From a checkpoint of a small mixture-of-experts model trained on Wikipedia.
Size: width 384, vocabulary 8192, 143M parameters.
Experts: 320 SwiGLU neurons an expert, a softmax router.
Training: a variant of Muon for the experts, 1809M tokens, 13802 steps.
Below are experts of layer 7 (counted from 0) of a mixture-of-experts language model. Rows are named router (the router's row for the expert), gate (a neuron's input weights, with its number), up (a neuron's input weights, with its number), down (a neuron's output weights, with its number) and show model dimensions 288-383. Each number is 500 + 40 x the weight over its row's rms, rounded and kept within 0 to 999. Numbers have three digits each.
Before each expert's rows: a language model's description of what the expert responds to; "comes before" lists some tokens at least twice as common just after its tokens as in all text. This comes from a sample of Wikipedia text that the model never trained on. Tokens count by the router's weight.

# expert 22
It responds to: Prepositions introducing a phrase, such as of, in, to, for, on, by, from, and verbs after to: face of, resided in, to beat.
comes before: " the", " a", " his", " their", " its", " her"
router:490481455541489537472553514527577513468527499578568518471473546476523462482553492461512469527539540484456473457522451443530550396524498455489449495469520469509482528432554421562545499463487508495504455463465527547467539550486501562498494477545489527518548513487509483477432476466547510554
gate0:487519541519482487485524428529448521561444469493501453510506485565574548476517475497488453511497506535511454562489501524452488435532492485481494568456454615496514521543556563495524446468438433488571495508554459568543458498486531527483522487443475482499602532551535528486470549435490558477
up0:466531447549444558482579520490431438500485573494462476415465511476456485565508519503467537484490483551440439555510565538570463458484557529486446447517484494545522508538467469527470457487488465466499546545493548507480554534533508477491473503407575586511531474454452510471518493512573511462
down0:497468500539465508467540493467464417452501515499492484493377519506480489582494510495471502490535519564514508498530559540488515492516529400475460501497477537524510530521458471461481446527484483463495497525521498537535560460495514486521468463466539485508553456487480600438511507509579476454
gate1:487447481495575463525505506491467474575518563455536451505498471502509481453498528508525565444472449519509431505456436481496491494496473541523511492427479495500511462506547549500495535444507562537547492447508465472536488616501412488575476470485477507473509543457528466499489527489543497567
up1:431487508523536544486451528485475543493465505462442562491523510499458499482531546535475562536453447531490488499514551622487484501584498574464469535422483506552530465409467535514458495493458497525465473513459515498534501524526534477504525483516522446428522498517535438561522443444510448452
down1:540506530563525515523510501511451502515490549456551552523560477502540509468550449467502460520486510486469477497471438491489492503552533459436589477504557497416488430455557524444528505518473545426516554485426542501426569531437511555486533468495449524489478479467463490452460543507504483529
gate2:485572511479437532426565567520502472445523517517513516473500491454481488468499514538509567446500519482516513442476507515515480516459511462565461515504521511561531559483493514563520498475517473517410527499463491480523477551549508533476579447511549506562500493565513456425466473419517453539
up2:562422563458438451553494498457552470421476496480555553578523524471499593454502535488488516533562548455553485526535436533452458492445502497491468526513482480457550564443506519555514502502471516454467495557483489550479505477567483539454497473503536508497452412506456483508462434460475490487
down2:472490534540493510505510429537528486463478476575498479503453536399409493489531488462496408516499481498502551497529532551534518459552483542546485563488429454508536470478428511514469546500479499524471449510491533497382473489460487478512460483574491483535449569429514510478518459451479520497
gate3:507441568466479464466491443518562492537514485447389519578435419500496496566534494594488488411535511454503438437512454483516512508566466470476470535479391508505540467469479454507481440529515530523497477508543504541479519548472514444516478497448431491509479536523505472488420493507460540463
up3:490474607455470528504555508514507491455448482525538518518558521537502502481511447472520499443542441500511406456444500530439552464527442552518506500542457472504463489515412439525511538537427503518470474457429432519492434532497480471545497469518461516527470426478527478557507505503488495493
down3:452438475462507446462488489463491475435465492475467558532550550468454524536504520473521523518504487510488560438535529506478514438460567456488456492473512468454471526452389460469487492498500510498476433440493555489505455481471487500478466499460480473469544492445538547526444524554495449427
gate4:519533496466474517511492492499469556557518447433522537553485517553512480523519614527524462566455485443505502488480460522447576486414495510537476551488434460500474560487526477502518496503584500482534539488449442496526545527482468442494550513501540523538555484543450553532496458491560563509
up4:518532526519438542400405515516486462538483467442579484468475481570501546480529519502501488556469471496502505513512470522458506513497491548481529456492496485535518524421474444525497451481572580496553480508443496510460574488507565500457521447451559539425562537491486451540476525531472470538
down4:463516550473540557448471460536451581554514485462521505467454468521433490449519517480427398462530448503575543536558548461549515502512516494500500511500510526502487508492579468514551426461475515446532485468483457449458491529494476508446542524541513542533495521540486482488446468542534483515
gate5:483518512483477589426546510556469458441420519466528534542471492575542501535515503460564478576438544457533477441508476565465498508510419533490428542540508594531522462495528448515469493486480529546552553458481488447568432522481445475480489557487428450537588519479545549466479477487503520482
up5:527449538531482511505530400499420479610540566460486481542423515462509493494556497481505435478599445471514552506475454563508515440566492584505530499501490456457555497467518538483462532538540492478506458571499493519441519483486567491420554510485496529484541511479464479486525530486535488511
down5:517472501500541461516507462489481533459496450541502481494544563470484555472517511553483539547562512463492419515587519492494569512530515498508518515531518476457521501500480406458473523436536493443470494515433488474447570458524474540512578485539467448433399530485408454529442482474487473419
gate6:503526442561524540486456465437507489480454503514454539521475512524490515475551518493560491420478448518568485561465448548556428541482535565520437416545476501486503484520499511539500478498495457494525493563515519519484532462511546453572451522496470504552461553481520468531544421388471514475
up6:576517557539505504531476477563482465574497478412478530479495487540496493485509450515428555454548524541599535498431527490496658578428480538458508476565517464504545487536453450525471546534514492508502494506450606470480552542463480501499505604470461525493444501478542462442504462450485548500
down6:483477496471507585494477491480456468526520554445508510457571507426524587537454391474477520567460504510550460507487525493512445505467562489510543539462526512481537537424528518582506496457524491530469535522437549521458600611504596535508526515448454523465486490470499467516576446485468530452
gate7:549485458475476456501522529508469500507508541548512485490497499504561453546540514496551524520504577481478436578491477508542512479557482517474472450477505472492484511495509517509570510519480528500556494527520456454466576565459506484458524489526487499518532475449465567532446509569486441513
up7:545511522454474492438471492562468509470528512497521497508505502483475498570546511490527484506506565426432525531484493452534533501610564453477539567483433534501511481451557528497557502439488515545591501512488468497545590572519501457517483514503530549505533495478471506551475471493512485459
down7:467379442446503495460464509504520479499593499453515485460527471476615530485476442494522551534493469502563500525478498488520462481507523481532544445557480440479536526454510471466526470522482527454488527539568482550498498535554469493463466521516464502515573456528446515467552536536565495462
gate8:584521458468428549476534468424523458579509485469532549462507547492536525538502419490446481432539528510477488497418519595558507492559480613479436471550561533573489442363505538510524513470489549536430504486515495475513497458534451491456488420508515482438489466485471522489467529468522477444
up8:512504522561501492511533523452472504407500510442535582463466517540506485462430445381465498522432468470456432496520485528451497509521446522472595536457486507434477543537486460482487470453541501547609518491554496490534454507492607464449531489481560512495444503471528506496544582468491450515
down8:516530530543497502499454536544481487437495545496478533493576477559464405451472535546559471510445461484521444507515518471497539546488495459512540524484528507512445506565472523498428485522522436494505555464471464509473547475507505442505527507486484485541454555507549448440433469510519559491
gate9:438511560559509541528511521524458520540501570664466554482449529553493514478493520531476479488452485492499520532473512510501509509504510497561516564446468459494557544523472546545452507440444435450593533416501490450455485481506522587512487488512492494489406524464520546510538517449538469483
up9:550489549516447542529487486499522447489468491502468569524416559552466518530515576459497487510476470543549515557498481521557456535508466508556550573516503530527455543496479550489455528519494545521430522425489498451493521490508507578488452501552438482461439468453490508495482544472543556464
down9:518537557490557565492456473485398423496545510589480516482485523440535499507523554516455514446447456507514509536527522506526448526534442480537582518510539483555502528532531543466477476456449478485538521467526499475526549455482508495499444533488488519527472529493500490596471486536488544459
gate10:493499502427529479485525519514565454522565497517508549437573434487492624476438450518510469480470525510496446482482503505512533509535499531522483508493524551412528549441494482429458446490471519531545459603460518478528511479545572528510518546443524467466536469409455510543530459461500473519
up10:498514466496519492478519532470512444478461540466537525479585453475576516458524575440505511473546542466509491475510504466472547476514530528543470519463496523454408523478589584583476519559557465505485535524515504480487522475546464555509541481475552534511440432479551562454507498474434533539
down10:528508476503517456518461535419494485486544505479530480435547542494490494506552474506464476529572535508560453455491520517490516505473491462508431504576483472535554516460535504512550497459524494439505539480455503471477493468429544487521516485503490542536500437510442564483466468451500515486
gate11:482530486479500444479486512508573441502476529515476532499512511521493528513488517568514451472507527590463586524491482499492453549487533507584442452543532486504505522530528534497451493481527453495486540487522509512491486544525511454478516432456489588506501470509440492490466526480511559477
up11:460476481513518538525429488485562484504538459505488485413525470458463526533440589543515512424438503530472528516487523482425584496518568473499536524563519489478482502492503523488476546548461428496427429513538477479489490500489483520515500453456482540448410517506506466466437470439472516508
down11:412493485500497455550467553501562491507503501467505591502548531501529492520501473519489536495588485513522498499469523540569496440495541527475509509490499453458503496504479437562481470487541512463518535494457543509458559501535448508507460471487521479492512494385499464559411509509448475465
gate12:535558448486466534464531541530518444450466503480529469505469521475492505478565474456551499459498523526528483519494511515411492513448569470439415486495516492512531476526591484436444544466403498464511580568543483443552524455480526543487494508397520510518554507479501547565499527532459454461
up12:500511427486625492531525444511594617479523505518453485559500477477580551524528525526511438496534474509528445539469382464504509485475463489459433521493416465559551509472496583537461418507464529475476473511485537502594494555494477506500487462513560496519526588564591515539530457525506587544
down12:495509560528519500466431494492514452415556405519538475495526503515551532555467505415475524462568466491429484482482531536465495530478588440566506516461553489510516492476581515551537465499482506481514527501489522496489540486491522582481475531538495510505453494494518497490526454529466481470
gate13:492456526529464487556551506442474515469520484539492526473515475453539499538546539491453533440513465478473475489494454521478492512516542525412536535497478541455545441420497462516504525497529487501493504501494505541544484470511537517520475417518396539475526465495474548523489522456544476458
up13:494439508537509489425487489478466564461534559561541468490442501542516442483469443532550531475525497533501504512482495534502466536465435491481552424568559507531507542578456547548450459510437566467493443460407569524481596538502502464527478510502511514501472557467514441481518513525502516545
down13:547515500430438573598524516418501497548500578455496448552455491486461546526492560502484577437525486460541546537465442491491435509555550523378472499507490484506494493436479478467490531502536503554519580440538467484524401445499545507517513495544465593480500550504476502542497489460523602479
gate14:478534521483474468528541410506567531435476487487424514505425553465518510462526487508459539527526490528516555502411487483537507499481537470497527435453460505475550503501446436484511549548517468563427449534528565477516451436475482468418483456498516444491461518509442484455516501457468603545
up14:486550493455524522484452544502537498489517492496532540568559474503474543483451408524534505446449524438442505532523523537524470465520450534470513540540557475505516475504538422504461458466476606522504529435503516556527576519529478494432526603483473519451533457460602445472475549529515555462
down14:515458548515454495571477533501473619465546492467567499595544470544483557491508431480532499480495482502473493489483478461445565452513422516471468528513574449544437549503562531470476506539486537538524543393501555485561502508539444494481563518479470451514443525480537482494514543512484473471
gate15:476503522515497545466548514491553510451478470440542468584547588508531505456486535463446536566505489457539431527534499437506495525449504498390482508454541479521536589447418459464487472468489495486414558496517511494482472531552469558543513505549550469466509475492471557441563448445525479546
up15:456511499551521492490534442494417497471434509436513470484458516428559469555497459581487489545439474466523470537467529504493513461542411497491596456429518548521477551468486527475530527482466534468503458502502464474449529571530494569522477453554626487470531535489432465514519476503496477563
down15:525533482569487465506437514519498474507533492551494519488504502512448497479536503530523519454553496523551519464571482558541492511494539480534498627521496460517442441535517528492423503506521495480466445474429498554534539490497521466478450462500523533486478500468536479481479517523563479495
gate16:422532471550541523530492545495506498494489478438468541420507438604501539512548490522452512576460532501531475483452506465412464485499503457465544515460460465503485494453569549522413554489490424513504565451494521553487512479470558470571535468471500528441472522460568511494516564454483490520
up16:443553551551512519501510512500519593498450489492526459516479414580520528511480448427526448493505537513479515463540485528426557464530511518479518560455517494430476511471472451511453508475501530521447530485506486520461523476582543399548535568532517480563556487474596529566534463428424490509
down16:463436460506478498445470509519507443493501479493485454436530500465459480448490542466570481499536438549491455517564446563518476439490548454533496458519462546515442456554442466543493577487415605461467540501486458476490472488525484501513538514515520517463451453464444576458504456490511552564
gate17:534501540435530411393546506514569538535496516502558481497524594502520535523550363474459506449571481522544441515539483547453479481476458578501496560579540533493492455457497517506436484478500458492483492488497526560510485472483509480511528484466514488457536559547475543548463455482483449472
up17:460564427493464567506507587588477454445495526519548478476554457550416523535485533521493532426537492491450450525494569422463445469520497523433566512533478500517470474550494508492529470540544477487533490497461485424508602530431481517526478537589531489491482472559566516552548469524492564478
down17:540438486465560483546504493518555528564456459461510462535488504492558499560435462506488482509492473509553477477503513540581457520460605546507512525524560475503511542518508502468452533563555518512504451481540470555486467500462475495534509486446536554427497517460547478525476535548559551509
gate18:483492552570470523497488445546446498504515467477578532524479440511490538434575522415557469469521524489474452513572593492472493557435532438433507513460436470566477548502460547518508494559435506530522546454456499445503473464504556573483520568472545439602500482482533464495483515447497498521
up18:563550514501496562499506499465518511473435627519583468507520522487495505432534470493520446501510536464575470398495499497515451418485491488508514523506432530474433547468478502522506539499470474497458539455509538532457524486512531518529516509507464570555450582514468452456477476536503484448
down18:512472557453537468493467499489515574503473430485613451518493542493494482567423488494508526562517473524558500500480532517429486443530548472466498475519470474469475502481497499565462474451548499477524511488449465478481483483530527533519531425462422502521541485458512547535522552605470522510
gate19:569490507511472529494441426499494484523429498543531504442553498481593506548491490485556520484504481455509504491467511413451538433528444487550475533472510551545496428514567553521494529535455481547507587491528524447566456457513478460476450561491573481464480560518479549510504542470488546473
up19:420518510422487459442509494444501484459517566557532502525481462428452486452450528538541503508566521531554500511506511501463539528538486494451530466591450484425447576488520491515517537581618483472520449508506491573511494480577553498567547497461516493492471485450495529482517403525474424516
down19:495516478527500484501484476500506553548472514479523524458500407561459488505541506482501451479519548478530475495537475419473477530545402417512499508515483535487501534433526502496485503510426446516558508475540438461465446463476473527443492493438626569498477516554525525577502530529458539514
gate20:527456525557473549456491449480444459429433528529565511538521508537439584549549494491543563501542498572509451566478471552454529475585531535519612484454507548514486481480509586533497505495503485514500590478509505469478543593489536463473539516480478533441492508550518468459404460546537440500
up20:488487536594569465473513490522543555506470465510503544516479481445423552488498527518473590488408564482527544479484485516408457503507514485580594462492492486546511543441541550554530514484459463492460536454510485522496477537540539541497491462443506501516571545477533476433525546514533530539
down20:472559533500551484524486473594482435539510558470560508500474516431505538592492463530523500481407449545458555454509575415529446474441492498475597498449454516592472494435531504503497581407467490506528548426539547468565528438454531492517481440513455503421525465433433526483504527562478468434
gate21:505587521397496556523479459397585437435475453503499491511437512538543510507506521534493525523571531500511462468549498444525475479483428478475477498471475531522540547534490466498575625515505596488508498509566610515484507516499512514464500498589536468576519555534488513457451438447502445488
up21:475477527467488496426490426595504582563510498514493498497497464445558573553550556443470555517464478537486499527543532544442556586511527542564481456516501456522471454480493422466494544447496477438471487473549486513522477459534460491451504419551464530520424424487530501459527484491537450507
down21:505565483431502382475521443421521486471521551452589506559487559493559500402486538537459533498512514530595497424507527521525534493545539445480449501540488488525524558608487484486475497451509490553474517530535445540525468518522427466482539473429470499501487484511508554576442528505501454496
gate22:579505488510535506487490502508490476495543592555508432469519500500451506565533510501520503496540481463538500519425425497622481492558488475539447481538410522513404451504495561567565500579541526483437501504535578562519484558491501474506455435458494456423508510546551517469537432528531432470
up22:525488513483488501536473442453512495466490496583514470509570512516487486553507505475467392557489518504516522464494488417579533543576476490432517475499452502424462484453500470563500470525453467507487500516514452551537457548486502500454466463571454526488481479472585473517413470422502467495
down22:476511440461517525559561484545520451466560436511515442461511539510434505550456487507513531445524468486540453515430519549498479458521585548478566450527478465451509492479572471537508470494537544469567547516539483488472505530583481536545512509470581442436549448488537485501461529579481393489
gate23:492560468467490523503559544483530557513484456485442472530505474587479513564519456443581523435518429479461449455468468516539491488527482474479538494447507505518536539485466501421457542525459496567502559461388479510521420520503532518591486506429474555479507526454531510472536561519454462553
up23:498475519509512461524498498506498559509481512467469450484519467473556528538530404525502552480514519555448496442483440545526484489554511504451537455458464504522531446426495452481497504558469507481491511475454475418467572502544505486506579538527432499499451555568457450494461548580504469495
down23:469427489487494470477515468519474516523433454502568488472458517528519440528475517470475486448492452487465474458611559557485498562540577458501531468536504504371507509407512460489458505513474442475523504478550489582478507564486465413465468491527444534521499431512483534487528521559550462502
gate24:508475481500475499483589496424481454524532524495532516508474485490534514459454543497519542495444524486530548502514487475459442501519452527495464509449525501545547565553469467480478453533440597454484499564443500489476545555511457445467427469486532562488474466474490479561538526481526506532
up24:514513526483451542411571579465498512510475514422498479465454514492515544446551490471468446520515526458483487493584467475498526557533528489524521635479532498512595501525482574509504474527361504443481521515456536516473450535540432529492528466573465554473476507538521496500489453498538536419
down24:505418574457540510540490514459522430535524490545469518526463442502525476519487446490510508469499514565507462504467498523449517547508465529497445507594545570505508508489543461536481447476503416501524534493497456535560497525498495551504459500477567503514448487429579465527441406532538529508
gate25:534481553512491472498579471494502484546431498544509515507458477500569501488499491490462464476423471505545485552527421483449504533475524431552534452534493568400499539505464465518441422505539501598420545508473563500547521513506518522528499497518594496468528559562483425565452528564541481543
up25:437474494532542501427509566493476448448539555427483514496423555435458518531510510467492494484485543568517405448507528567516469539476504485456455509507504515578500462487495463581506536507451454420544500483489581453476550481481504530479514528525523481541473449505525479521512515385498463478
down25:481503478475571455491464522468458463427462579447456519512503503531501475507573440426505470536544470523574475428504481481588476517473478570508528541439507486518492468491524455489514527463462521471566516473534511463533495514498518532460440515525507508532501485461442514493508536453454556507
gate26:509481454445492482500435480471527584515532458427490508485482472503456488441486438575433514494474514485419456560535532558563576511440492443521535521540434582507550493486538448447484390501475535446534521519500406464470467490467483510527504451507509485455480426529503483511501588495556500479
up26:539504552459505510494531471435507477574495501477459533496481445446473477599430514470381580500526543447507485474511519541483552481506441534458547454496489515512611518493452455545483509472423550556534468473442517489485510493553478458485542420518477547494477439579495511444530467484541539489
down26:455562538436514465549468564514558503478489478476561529555547459494554545490472470471535539461515450480477522471535444539524505489539503484455562458507546542518561455457494503466444534576519523529496451460475467486511543413498530496470466487480497459528502451543479498565462551544426467517
gate27:501439553506486525583436525572498493453562478487572480502512498583503504457505514464500531471518483506519454516443494534456480433507552533430433523564560463437553509516481424479479417501484535514475491481509498472505550457493469464501550522575416544458482492488483503510509549490490497523
up27:456489512425440530480391483521596490513492475536483439457432501507497482528474451499487515490514602523556436503429455583505476494518547489510515466504505490528539455522527463625562540568460497500556499510462472524588501516464485540517486503509486406505531492471519436471509488525433482382
down27:498510486436556505515510504496556565547497458549537478428513494468508433491503550468501458483503499497506456495525437583486560483496495489487500485514522408536525426515519493516548539546487564486528473497507455504573475504460568528538451541556480411501488531500487495470489490511448487417
gate28:530554537540442575498560456518505520535607506413575464464470522497486538485518501540512522482465562469489434471530525476552398485541496506426445504511483478494458549499518616470487511517529522402506444509495458501501536481459483457428501499503471549514596453460554515511514498481491406503
up28:456522562481490523404517531499536462506487457533499540405471472561542588504501508447522495451453507527530471488430495480489447556473468560484458469515555425480458387536524522491516525487521461507510483517404510468504534445494534432588483573451487564473597490466487520417454423526539376545
down28:450494605482454473492472523538546534465485474371548478523499517538467472466509452482464528544521486497443563518514556484516490498511496490438492546433477486486484578485500478571433552490483487461508519508481509484422531547550521486525530508439578541508441512493486523502458431489496511554
gate29:511482523518491517547527530444531473485560498487540509527558481521523503560482461443530483530547512454582486571485440488485459541493427503509497564526462587535515548510531505495469533505492468475534467449551482513575440435563477508466520472460495462376549484486500461467567482487484488516
up29:538476507546405505552494503417537533513479471458509502476566494567481452530483500449521514538594549498594512490451467496506480530446455465488527527497446522503486517479528508563457481536445476506454463501515533480573438448462457512453552512525493432462545510481517470450567545469466525547
down29:514509443458459545463466525460549518462541514563546527545476590444561487512503467459551423518535466520519466486486534462511522487488507498522465539589511543425531464518473577503514467509552545436476496487437586558463496509529485507452485554506486454462520534479470505487543534597547542522
gate30:497555497557434461499568510497448505611463495553438503514489426528536457535517480516500599488568502506436525552392597535488500613536461468534514468566562498493472511504475555476497498471474533509465499443517533531576562497459444479489506537451525456482535479507529543504474503569514429527
up30:405535488534394463480592419462484494491446516461511536477497408499499516537552511501480526511511485360445523496523523543540459472502490532502480432588484481424536504440496481527497508443471569505459581533470512529573531564554455493503529481525477482563483484554472495543491464441486527517
down30:549483516522460589505495490539526502468461533487539509493501582492521504486453471407533504418513582528459475490499515564558514487590477535535474452534574567494514530473472389534540480457547472463547485556487561500579532535617459462503424542506577500505544427424449504592460434492463518498
gate31:483578447444449475467491506469580500474492551575481551577514469517448501546492514530479605463438513502486559466521496455498428508450486464499475423575447506492485477584452531489472547522477457560465469450507489545484471457591494427538534588522557510476479539499550470515487485488559512472
up31:462513454499463529477469459380422496526554498536477524515535496487528498572462532516451555479492501483576475497538488496489504561413532517531466555472502476515536455481507560474533467461534438599585528453442480461507479490543519492546548462479475530521490532527467471456533480502491483480
down31:561513482531427516460544461397526505498533527495483520537413539513443432493512492461372594481499494536547546491469557492470455469496454519501481528521502466520512465531523447433507466449469544534443486459531510478535484494557430488528537476513472446537422492417446513469524562541491441413
gate32:500549491508451573550482480448461515450465503473518491499519550455550497411524537520532518478578454549514480425421547490520600496487485506539559471513484531538516510564451493533539480433483492519468455543596487454481454524478506485492513520556524595558564489579476530561521482499482529510
up32:463555585546513556493461477526507446492485475544562501513482574476441507539457522539464560546470518512471590508544484473451555421480425490503508466461459488516474535423514463531510547496485538462480540486507510522489478522459546504529476557464522526521455489406450472488502480472477450543
down32:435491535557456464479540470507463489452455557482541519466565532527501462559569539498491545569538466523508539476439553470528482526421448540570480528545469546521567564556433515514492534485458473559412538527414431450506582511521541497495461486521492556473501417538405533471454556425487536511
gate33:530463497513460486517444544476508434486501509478462487465461550557515522516466528495560522509496481487497530481517482478514582464478494474474487521535449564510515475434453573480465542528444439513508478459535471425493587484528505495445466536542443487528463468476442489507475610463508530482
up33:487535509483476544428465466530476487536493522466420450498509454450516475421503509497514492476492539440538500507570479519484531421542536453459483505509548523441496453453461454511499527477507512481467508495527522443442441574505495533533495540530511542505467476505463436509463585550506477546
down33:475559548503447542525544452486514498436527465459390535537542498467499532488500518500544450498454540434499498460509545474481460488461483425466499548539494515439428529479451517502459483499463521504444492419537525480523440531466483499559459539466517559535509525516516413532511526549537476500
gate34:513504519467453540441443474530454524418492505503519398491439484571604381593521528467483463518603494502457557600459493472496583499528551517525550504507480458486542567491505487390537591532506505537565484519442438490535446486530497508482453485515495470478511479507496504522491499536470500520
up34:521510537452508483515523515533458478471548480509495485525462450468510449501470457537503417444552497494539508546495518463519470553484464575531507457458472466556517501522465549459444542472504486561602485503403477448494491520450481438566415542535440486505476500451477392476546467553469544480
down34:504545549474496492533524461525523503451525479549492485474436521514489487586500470542479449517504468486462531526502451553552570584488524546545489536500471478554523544521499477462520510488513497538539492510428462440488442501470526519502492504574472419497463517467498465485469453556499484527
gate35:367516465495501493485450476487455548534508484527488496451483476499469501528511459486489431523522507571501512480414548510431549522513528507546514503395494479628514525452557472517449501524512489578476532479465525516501434490485436422514522458460508522495558461477543446498488413546482491530
up35:590538526527504486508544566436535438490525490522520506492464575567476509571465500577475502553471534458596475601471462572530458548479573564531481575476474530524512512502449537466471499498501482495479459549469438499466524478539512569486440547418520418527497539578457511445523481469513447516
down35:512596557532460517512501516433522531534466542535493416474518425468514502518480480494511487507547467502465489517438420538465572509522554510483441456502500482508517514536537460503569526542510474545397534491442452533557499455490487516556516426574453519527481507591440456496474517477522470492
gate36:521548513475509498599500506457558473502504491481523482512448532534535525532437434462565516470475427584505548470494447496534539533471544585556531542463494475531521503510499514486490464490589476516536500435468448480428478489437541454520475518528552555559486435505503514517504541570513427500
up36:447429489435472487483530497496498464516452655584542440543482536469449561451473462580554568560551498512471554415517459476535585514538472495535519486427529517470459539443524492496478544433534481514516512445511465530517493504448485465598490535535546441477455531540481509482502473529497538509
down36:499519461513545502442453477441439555522578472500452550505531492439540503486532503513506524547443546523451467487400477475581509497419429546522522486414525443600480517571489561511546503464521504535468512495530540513533495532507501494453520459476516562543573480561470478497470566468472456487
gate37:559433563425493464470463475480537503543478502486427444444499571507492435460517553477443484561483476487520583509437519628403444561416554479517511543472496545521546465556465525501543466445515572465464543482470494475538559536483562525504459558503518502503531550556452511447497512449510486456
up37:500570511494514528512467520444593440501519482527598510544454525586480551513538572522529502455542448510523458480467539565546551459448487564545550498470534501466511514504545567404446547442504462552505570507465501478548442511512513498491482534484457480471587513498639491554500502531463500551
down37:548405545470557513407481441588504441540478533474444472473499523480521465472485540475451552484434483496522474467476504459506578489467502558456499444531465550525513378475504467508491538468543549444534481549567627468532488485524597496483485533555534431536570453494495496471518515521456518446
gate38:501464521572471491533537495428488634474535521428478603519487529479497492454524533590484478511539510419477469461499516510421450494566512558540463477479475470503500479493517519473486531493491432548584501499533494491472545515467478488459521542529551409463512488487487475539520428485558496499
up38:499533429452510543499486491523500482523529544566435524582547518465453557494447505526497499478502511516501469489420502592490537524524448529554378549600504468547492485447476425550460493497497526482519496481499502470497511462444464460468536505475478444488526451526426587483518521490515526480
down38:521564515579568453493474544466466514505497441493436480483505433540504509537544507550498430565406492598398488513499466510484531495499510456489555506499476571468496463523535482500418495523512519553498468551504574567509505464493495472499530523527513563492407538514479499465483510471468456435
gate39:573521637545463533471517483521547446503559583519506510453496525576547449566476531495487559502539447519528450498560479431537520487429519481463537463496479503426534483477525530534476531553540454522385468465548468525471483484489458491481584434465391475506500470512427509528498548528418455617
up39:502453534492503581524457531491498512492518560509489564520504487396556492461474548494491574485488503460552566505535505506496554580553528620510446484521477473546522478525495512575500515534505492473486559478504520482466510536511474546513497527531487418477449429523547564487500493497519561502
down39:502467557526556526513406551477491502415500521543511538467531534537587474522439535520472536517478540420527504462463444452558558503534526507456489510446505475546536466500532503522529521474531537433492474513499524420510499477419595498506508550548515437521517450516484463442515496481519593563
gate40:505442486492557448507544446499482583543486503515436517429440503531514540433494486544465455440481506500523474540498600504480488477507530491547494567453567539536402469470529571412541450520513531484529528542512522502516546460455475478543483460444478515524578455481423490526465486445451453524
up40:434456519469506508452522479549516511587457464510555567500461507518561501477497506404463514515474552478475506500564531508466487464481526476591540547501496514518438540471517628505490509533536487518452523547475542510531552414552553493471482543495555531512485400532498503516418500468503460513
down40:519453512505489439530496511512570458495535510614385503399433485508442448472468490466516495436450517475473515498500450489470478463591511464502530457558475454487473444547577467473507546503530508471500512515488506466513504500539566478463482414461513475430472450516494542535539570564510555536
gate41:479510530488495518503479565483513472487457479543483470413471487500491512530478484581566540484507468496556503564477520548506470513471493523403536529467524497542490501506541467512568587517499456451528530499556557452525476512577497541461529454446507564473583477575459454518544517485504444467
up41:465493547486530522492487526492505473539447480511507504489522520495482467530599551486484527470501411488435477492476499549473497540500492425485532466482493517455559488531477618527505510466473442495500462558529474445512469438547481517492551519519525489576514527586529554577460569492518495403
down41:492483519516559588521491505544502503477565418550457447471434514547551467509489499514496479485498589537493500526546498538507531472478461416479528496447536480536512490587520545535472515503508439459490419522497531515541502486513454547553493477476463525465558510555491500563520545529500493490
gate42:506466521455489497375485542507524437543448478538494531538516528462511507493509516497460460490497462534549489574419383527424504399490533501512512539532551522496490526504529523519410548454531469505446455501510438619513525499475507435524474512479451507525499447523491541475475523493517512505
up42:527522559492479542448525519481457509473397517516447520462555542527470499561494491442461511507519463488484426529452419440511539560496518511482479531501486536485549477480557541554499536523561439633543530541500458534523474513427458483506479471486448419492522559526466458503464520561496491438
down42:517534509476479494466485475507586446534491517553505541454521485471487499512506485496532491483479465531423454491481496505490534517564522476501490457474604544437520470446464448513460425564531532516547499462502519509522468580536413484507585467591531531507561495532446483537505534564542525417
gate43:563544517546543526505533501517501529546524434464518520515504505544517504549561439482457499508491536557571438460479471532480498506491509495548533555526505534539476564458437506532427485562518550486535464507538474468457523500466568522491521456496526498437496562512531564441560530562534483476
up43:557501525568548455527477473487463453592493528490461501578524553546491520528536454481465534491488562519544508526531562497482461445543545489500534477504512523487570536487545516512428447496468425442532522433552505557471482517538521462492463484453515462495584551611483477536432509519524542469
down43:472439509433533503477485528576562452564464472532459537477516475548510516618505473448518567492535530519519519522498523546489554478474562528515446443502490541584486486480535480469517472491515455449540509411550469571462429521470510499480514544533574489480561503545534505484516556586489521468
gate44:491388545513590476555538506418574497576479447471540527487510483588508467481458492496514495521517565488541528549473428549521499452511465536480552528482460466541477496467541534538515504533431485488481429481494515563543437510476560484459486549558505529540465481503540509496583523557576562501
up44:419511423515488477527527513462537481560423479522473538512521484509574528478528509511498514530491508425473526477518525539521511519434476450534470564510491542598466509422528499498480448469499430498533495488617464513499497478455560502486465477514543595533464481515458483538545485500428487491
down44:472416423526509478467556459504596499483519513479497535561555520470513552524467482534443476507534554428532466464542550478462526577552467510539459511529518517493491539436549474453484521429509437484391553511479503488518518515438521489552488431504528539485490415508503523493527515495374491500
gate45:448495522545464466542496534534484482411478533521572538496504502477480486481460460471531560535513454503469469456530519512492484465435493485538499511494481448463418513412561472525541380455516436420507450545475561494514504450493521471530456549570515486520436507519451472428537431532517454498
up45:528484531469515484561556555493532454490516468467507572452509448515532478538423472527492525493512468446515482447455463529568509494460546446572504538551562497536535478502491373537539527487554494480503532497490469489472457523441474384481515535488546441566490458482437505573518445494453458493
down45:529505544479548533474514465476434529519522560481470472453527492452493553523494453453484450505534464549524499404479473492451556505487509459475563495490478560464435472459483465535498567489477585548464464507464516571482498512451500463484469477494552489544521591510533582503498492439477525551
gate46:490511561492499480494559531473464466514466472518536479459532495463591451562473470538537560520476482494456492455517459573558616501486494477485491489491482580520570495446566398560464473569491511493506503524528501463505429437585487530498571590494454523505526524498445534528440489491519447446
up46:506482512474498492451441459480537490474483462576503468530535493502571564521569494574517559444529494543493505451441539502523517445491510475527480499497453526539498536518477465504470565480464494524525480528492551437476550533486596536485561571571513418478465491505457518550409414533420475459
down46:510467458469577448511519523477465558451536473535507442486496462453547517491492506554497491505496499471491477422542479488519520475536522501604542519503529554533539475399555504575466518514468484476562516553525498471485458503547540489512562567495581572441530466482465537503544526464427527531